{"n_layer": 8, "d_model": 448, "n_experts": 16, "experts_per_token": 3, "d_expert": 224, "d_shared_expert": 0, "activation": "swiglu", "moe_layers": [2, 3, 4, 5, 6, 7], "router_score": "softmax", "normalize_top_k": false, "routed_scale": 1.0, "balance_loss": 0.00177, "balance_bias": true, "router_bias": true, "init_std_router": 0.0365, "lr_router": 0.000416, "vocab_size": 16384, "norm": "rmsnorm", "norm_eps": 1e-05, "tie_embeddings": false, "optimizer": "soap_variant", "lr": 0.00264, "beta1": 0.95, "beta2": 0.95, "grad_clip": 0.5, "batch_tokens": [32768, 65536], "seq_len": 1024, "train_tokens": 319300000, "steps": 6617, "dataset": "wikipedia_en"}
Below are experts of layer 5 (counted from 0) of a mixture-of-experts language model. Rows are named router (the router's row for the expert), gate (a neuron's input weights, with its number), up (a neuron's input weights, with its number) and show model dimensions 224-447. Each number is 128 + 24 x the weight over its row's rms, rounded and kept within 0 to 255.
Before each expert's rows: "gets" lists some tokens that make up at least twice as much of what it gets as of all text. This comes from a sample of Wikipedia text that the model never trained on. Tokens count by the router's weight.

# expert 11
gets: " to", " was", " as", " is", " for", " had"
router [151 109  96 164 164  86  97 128 100 157 152 162 133 116 153 123 118 118 112 129 130 176  96 107 142 102 163 106 143 156 118 149 123 140 143 117 102 114 142 154 159 174 155 153 111 128 142 135 105  93  93 143 155 130 137 130  94 142 168 156 129 157 150  92 134 137  65 120 123 127  97 157  80 153 141 163 112 102 127 143  93 146 154 109 138 145 101 117  94 116 123 121 123 110  65  83 129 112 107 110 126 110 118 127 134 133 167 135 123 117 172 106 105 164 147 118  81 139  85 120 167 169 139 129 105 113 148  91 118 178 110 116 153 158 152 162 136 117  82 100  94  99 102 127 109 115  81 112 133 132 106 133 148  79 113 127 153 126 107  87 164 135 109 116 111 178 111 141  91  99 107 102 102 113 146 132 139 137 131  94 122  80 140 160 105  83 165 149 129  99 108 161 119 127 124 133 173 151  89  98 135 110  89 112 147 133 125 146  68 133 156 124 105 106 139 157 142  91 168 115 101 118 154 153]
gate0 [141 123 120 142 115 103 143 161 137 123 123 152 136 146 146 109 102 106 111 144 126 123 144 124 151 120 159 136  78 128 131 100 156 129 115 137 100 176 128 106 137 169 107 154 152 146 113 125 127 147 101 144 128 138 114 124 109 157  83 189 108  61 133 111 119 145 112 137 126  87 158 100 103 128  88 139 151 118  97 152 167 135 161 173  75 142 129 148  98 114 103 144 120 124 115 155 110 131 127 139  93 118 136 150 150 124 118 102 164 126 150 120 146  95 146 131 150 137 131 101 140 110 115 129  92 117 187 152 101 129 140 136 107 149 107 126  93 103 154 127 133  88 131 134 124 129 130 101 139  94 121 114 149 132 125 165 122 111 134 106 145 128 121  97 174  97 131 147 142 108 134 155  84 152 112 132  83 115 110 122 143  87 144 100 127 119 122  99  99 144 133 106 143 136 127 101 124 125  87 139 110 121  71 124 174 150 117 178 105 102  96 136 166  88 161 152 120 130 142 130 115 169 110 126]
up0 [120 110  96 136 125 151 148 151 172  74 119 127 152 118 123 120 138 110  70  94 104  97 127 105 137 110 154 134 105 137 127 116 137 100 109 169 125 143 150 134 114 130 115 136 102  95  98  44 102 135 159 108 136 131 135 155 131 151 145 150 150  67 125 160 116 142 116 106 111  86 159  97 120 125 134 139 135 163  96 113 150 122 187 151 120 114  81 163 131 116 135 161 102 131 118 112  64 116 134 109 138 124 121 138 111 129 123 147 144 146 121  92 112 141 126  93  94 147 111 132 121 111 143 187 142 123 180 118 152 144 135 115 177 111 146 121 142 136 144 114 160 125 128 160 136 123 123  98 126 107 104 145 152  84 123 131 156 183 132 138 159 134 145 120 141 153 111  91 147 131 130 128 124 136  83 116  90  79 121 122 105 153  99  98 156 101 126  71 120 154 119 127 114 154 101 126 124 112 130 116 122 151  75 152 119 115  51  85 126 139 138 132 171 198 167 174 135 140 145 129 143 123 104 123]
gate1 [136 135 140 133 130 120 109 138  82 143 161 113 174 132 115  76 175 118 131 167 161 112 110 121 106 147 134 149  96 221 120 177 130 113 116 172 179  80 145 110 170  85 121 114 109 126 134 130 155 129  87 170 118  91 131 134 105  95 126 135 137 105 141 121 144 124 133 141 131 104 104 155 102 125 136 141 110 122  89 126 126 153 168 134 155 151 149 160 132  91 100 118 113  96 172  91 124 171 141 126 166 151 145  92 142 110 129  69 137  91 116 162 116 132 124  90 140  91 111 140 130 115 161 122  93 130 148 118 147 154  95 135 174 156  86 155 102 147 123 119  78 132  96 150 113 125 113 122 143 154 115 160 128 141 147 158 126 114 139 113 130 134 112 102 110 122 105 123 156 133 176  97 108 126 138  74 166 123 134 137 153 108 139 109 130  96 142 103 102 117  86 168 133 117 112 113 121 152 136 106 114 135 157  47  97 147 154 100 111  96 147 122 149 136 101 107 127 164 139 118 130 127 128 120]
up1 [100 106 114 113 153 152 140 135 170  96 118 124  94 119 150 173  80 158 126  90 116 132 129 143 154 110  85 100 147  67 120  84 104 136 150 101 106 174 115 145  91 162 154 152 135 148  87 127 130 118 148 118 146 175 115 134 142 161 138 130 116 161 103 120  99 123 127 123 113 146 119  94 162  76 132 105 110 133 160 117 131 116 100 131  84 117 107 111 125 156 143 151 139 124 110 131  84 104 109 125 105 139  77 131 120 100 120 177 102 171 153  75 117 129 134 148 151 140 116 128 105 136 125 142 122 150 105 148 137 116 133 102  97  80 150 142 172 112 131  93 175 115 107 131 124 143 116 145  86 119 120  91 108 149 123 101 130 152 103 122 106 128 146 178 150 137 163 146 108 142  74 121 169 120 121 157  94 131  94 107  88 150 153 158 124 145  97 162 160 119 146 105  99 138 170 152 131  82 110 134 128  98  81 182 147  97 122 139 138 163 103 122 102 101 166 180 111 111 113 126 122 163 121 157]

# expert 9
gets: ".", " is", " was", " and", "s.", " as"
router [150 166 105 120 135  88 121 113 142 143 190 123 142 125 137 150 115 140 133 160 146 174 185 107 151 161 163 133 112 123 148 168 112 123 126 114 113  57 154 134 151 146  89 131 150 150 157 112 121  87 122 138 148 138 136 111 115 135 123  99  92 130 148 100 129 116 103 104 121  74 101 153  88 139 139 151 146 141 120 116 117 118 136  91 113 158  99 118 116  83 135 122 160  99 119 114 165 139 133 100 111 101 165 102 100 138 151 113 128  69 142 106 130 166 130 125 129 154  91 148 137 176 121  98 118 133 142 142 136 114 145 134 157 144 143 151 131  84 108 124 106 134  35 123 129  98 131 147 112 118  91  95 138 147  86 115 133 116 157 105 136 148 137 118 105 116 123 124 122 130 145 119  98 115 140  96 103 115  81 113 156 112 136 149 158  72 113 150 132 148 113 108 102 122 105 104 131 152 131  93 136 176 138 129  91 151 110 131 105 128  88 108 133 133 149 124 132 125 191  87 112 127 142 171]
gate3 [128 179 113 148 161 155 115 138 147 122 158 129  64 137 112 112  93 139 154 144 104 121 153 145 119 129 149 108 117 122 155 163 116 147 121 106 172 120 139 145 134 122 114 139 103 128 114 147  99 138  86 134 129 118 172 133 103 145 164 127 145 130 105 141 157 133 134 101 150 178 121 154 146 141 159 146 136 130 140 122  87 125 128 195 109 129  98 110 148 121 124 120 173 106 132 140 101 124 141 123 163 112 150 127 174 152 125 178 145 140 136 126 170 110 117 121 156 136  96 145 140 111 115 129 107  87 155 127 110 123 143  67 135 142 125 110 157 121 138 105  99 145 138 154 151  97 123 181 126 109 120 142 110 154 105 119 132 136 127 110 134 126 148 137 160 156 111 174 139 142 104 170  89 133 110 151 126 122 132 140 124 127 138 139 153 139 119 132  93 139 162 125 165 161 133 129 132  80 148 104 107 150 118 101 107  72 107  91 145 195 108 128 133 115 163 136 109 127  91 148 113 100 146 107]
up3 [126 194  98 141 153 144 115 110 137  70 131 132 115 128  85 113 149 116 145 169 137 107 119 128 108 110 157 126 145 129 173 146 147 120 158  84 200  73 128 127 147 170 150 140 128 140  85 121  89 149 109 105 154 150 150 112 104 125 149 140 137 128 154 124 167 121 111 160 129 164 131 126  99 136 117 133 134 130 154 122 105 116 117 130 119 156 103 123 146  84 110  95 145  85 121 137 128 124 127 122  86 122 183 118 132 100 114 173 169 100 133 157 162 153 131 102 187 132 105 153 108 162 110 121 150 140 146 137 165  99  92 122 116 106 154 120 149 137 204 130 103 136  98 134 114 102  92 180 167 108 127 133 105 113 117 152 124 146 118 114 115 150 145 140 152 144 133 149 123 148  95 133 120 121 104 158 135 139 121  98 116 142 177 103 102 154 111 141 111 121 149 112 145 138 107 113 153 129 109 132 100 139 125 150 114 137 103 108 137 169 118 120 105  85 161  86 122 142 125 150 117 121 159 108]
gate4 [107 137  66 148 136 155 118 202 125 148 135 114  94 103  99 138 107 121 148 119  85 143 163  99 127 113 112 152 158 134 148 171  92  96 130 136 123 123 125 153 101 132 142 133 125 158 154 171  99 136 125 138 145 138 101 139 120 123 124 180 115 124 141 137 137 129 113 127 124 129 112 142 136 128 123  95 183 165 208 116 118 106 124 107 108 142 100  88 140 143 129 128 124 127 107 102 113  95  86 112 120 154 128  59 123 144 172 102 115 100 131 118 138 107 175 143  93 115 148 157  89 111 146 100 129 128 124  95 149 109 120 121 174 102 163 131  85 121 107 134 146 141 155 123 134  92  95 146 165 123 115 118 109 150  87 141 136 138 141 110 118 101 120 131 129 146  85 130 124 131 103 131 111 122 114 141 132 162 158 169 122 149 175 146 133 115 173 112 134 147 112 108 101 128 188 115 127 137 132  98  81 108 133 159 133  80 129 137  85 124 141 139 114 193  88 132 172 116 143 136 158 148 177 137]
up4 [141 142 125  79 142 143 162  84 129 117 112 129 168 124 116 136 122 117 118 100 135 141 132 168 122 120 175 135 155 120 117 127 130 129  99 130 101 118 107  81 145 135 110 163 137 111  83 111 137 121  94  92 121  80 147 142 121 139 191 101 183 163 123 103 126 130 111 135 112  95 127 145 140 108 126  97 126  85 116 129 128 144 173 138 117 113 135  98 117 129 129  92 115  99 129  95 120 122 161 123 126 124 154 114 131 159 162 101  99 152 167 133 119 125 108  95  99  96 109  78 128 139 114 116 117 121 103 160 107 121 147 127  94  91 137 158 152 114 115 117 128 119 112 151 148  79 124 129 150 106 133 115 121 130 142 143 146 108 131 117 165  74  93 122 185 151 119 120 144 127 158 128 111 131 113  90 147 117 130 166 157 125  48 143 117 154 113  97 130 133 105 156 121 151 148 148 135 155 136 120 161 125 106  91 100 122 117 120 129 114 107 140 139 153 142 110 144 134  90 103 160 135 131 130]

# expert 13
gets: " |", " in", " of", " to", " on", " at"
router [157 138 122 161 105 126 123 121 118 126 155 170 176 107 107 167 141 130 112 146 115 153 131 134  78 102 169 157 138 133 133 130  49 122 106 162 123 116 104 126 127 108 140 137 154 142 162 144  91 102 100 170 152 118 126 141 151 163 180 136 124 127  88 128 148 116 161 144 154 118 105 116 125 169 126 161 123 118 115 150 174 129 125 123 103  90 133 129 122 147  82 104 148 110 123 108 136 146 114 122 127  95 152 111  99  93 157 141  78 128 129  95 112 152 108 101 121 164 130 128 156 142 109 109 126  87 149  78 171 125 116 146 160 143 107 135 116  92 117 126 122 121 136 139 153 118 112 126 157 175 145 146 131 106 108  89  97 139 173 132 180 119 171 126 155 136 126 145 127 122 122  83 108 116 118 160 117 106 182 131 129 120 175 107 116 147 110 150 132 121 108 111 139 129  94 124 153 130 150 124 176 117 123 133 173  99 129  52  95 125  85 154 100 112 127 186 116 134 129 100 156 137 117 142]
gate0 [145 149 132 123 138 152  98  91  99 168 109 134 115 123 124 114  96 144 153 134 126 156 139 150 126 135 140 159 165 139 142 131 160  94 163 112 110 150 149 144 163 125  95 126 147 137 137 144 153 123 127 113 125 179 117 129 117 117  91 154 112 116 136  84 130 133 150 102 163 149 121 125 143 123  99 119 115 139 119 131 140 125 140  78 134 125 120  88 148 144 129 104 116 152 119 135 178  99  62 152 154 137 138 105 154 160  89 127  90 166 116 163  78 143 170 142 118 115  83 120 177  95 163 158 130 115 115  92 142  74 154 130 135 132 162  97 110  93 136 138 136 142 170 142 119 132 124 121 142 144 164 140 120 173 147 146 111 183 141 115 123 124 129 178 122 136 161 100 125 141 141 130 135 150 103 113 103 138 100 145 111 147 144 147 131 107 139 148 144 144 154 143 113 163 118 130 133  99 159 116  65 115 102  95  82 113 134 122 121 148 139 159  93 118 145 136 136 100 126 124 118 160 118  87]
up0 [123 117 152 140 113 132 100 156 111 106 181 129 127 139 146 147 126 157 124  98 123 108 100 138  80 120 157 131 136 147 130 153 162 113 107 116 133 129 134 110 108 139 114 157 117 124 133 155 118 146 158 138  89 172 109 145  98 148 158 135  91 137 149 130  82 140 119 143 132 136 123  92 149  90 134 122 139 127 123 145 121  97 151 126 129 118 134 118 139  82 127 137 128 115 115 153 115 155 126 128  92 174 106 135 125 187 156 105 127 117 162 130 149 111  80 142 134 124 138 135 106 173 130 125 139 161 127 119 172 133 112 131 134 124 143 163 156 139 157 105 153  88 164 138 147 139 127 110  82 106 150  99 125 166  97  70 104 131 133 151 183 158  92 135  84 111 133 145 113 114 174  88 141 171 120 109 128 135 119 109 129 161 139 122 129 123 113 134 117 145 128 131 121 137 128 171 124 125 129 113 142  94 175 116 128 137 154 176 138 120 132 106 101 139 107 117 142 159 138 214 129 119 127 133]
gate1 [115 121 128  78  94 110 133  83 100 143 117 128 101  92 168 124 138 158 138 144 139 126 137 123  70 128 145 129 105 155  95 180 130 142 119 118 167 102 116 138 149 160 162  89 107 133 136 138 105 115 120  84 137 117 157 132  92 120 126 159 154  96  81 147 150 109 111 181 120  88  95 131  88 133 111 149 150 127 136 144 135 120 144 119  86 114 161 130  97 126 110 113 149 174  88 114  87 114 123 113 116  86  82 101 134 109  91 146 133 104 107 112 132 158 142 155 154 131 126 129 120  96 150 117 135  90 123 113 126 123 126 133  68 117  83 126 144 125 169 135 145 147 162 107 122 164  94 145 130 157 154 161 148 132 148  84 106  59 122 128 153 144 122 141 117 112 123 115 159  89  92 147 101 115 168 151 138 119 121 137 130 128 116 139 101 137 155  75 139 143  93 153  82  85 110 134 132 151 147 110 114 156 192 167 108  87  87 143 168 158 107 132 140 117 106 108 102 111 130 136 132 151 154 126]
up1 [148 108 141 143 117 126 164 124 125 131 169 128 171 131 130 141 151  95 119 103 113 132 163 159 127 112 146 115 101 110 123 140  86 154 142  72 132 143 103 135 104 118 119 106 105 124 132 127 131 116 163 128  77 163 160 163 116 129 122  86 107 154 116 167 138 123 146 140 128 125 131 132  87  80 155 152 129 133 139 127  83 167 116 103 135 169  96 171  97 114 126 117 142  95 103  83 114 158 130 115 145 112 143 107 116 106 113  96 164 153 118 141 151 116 119 132 139 131 127  96 125 142 164 177 149 121 108 140 113 130 137 122 155 133 139  63 101 146  75 112 105 160 107 125 121 178 136 104 132 115 141 106 184 118 102 160 130 138 168 145 142 124 169 142 115  97 197  88 164 147 120 137  93 104 119  83 130 181 139  99 116 176 131 137 167 174 116 127 110 125 157 165 154 125  98 154  87 159 109 100 147 159 153 143 145  81 127 135 112 159 173 157 166 117 136 117 152 117 125 155 170 104 110 137]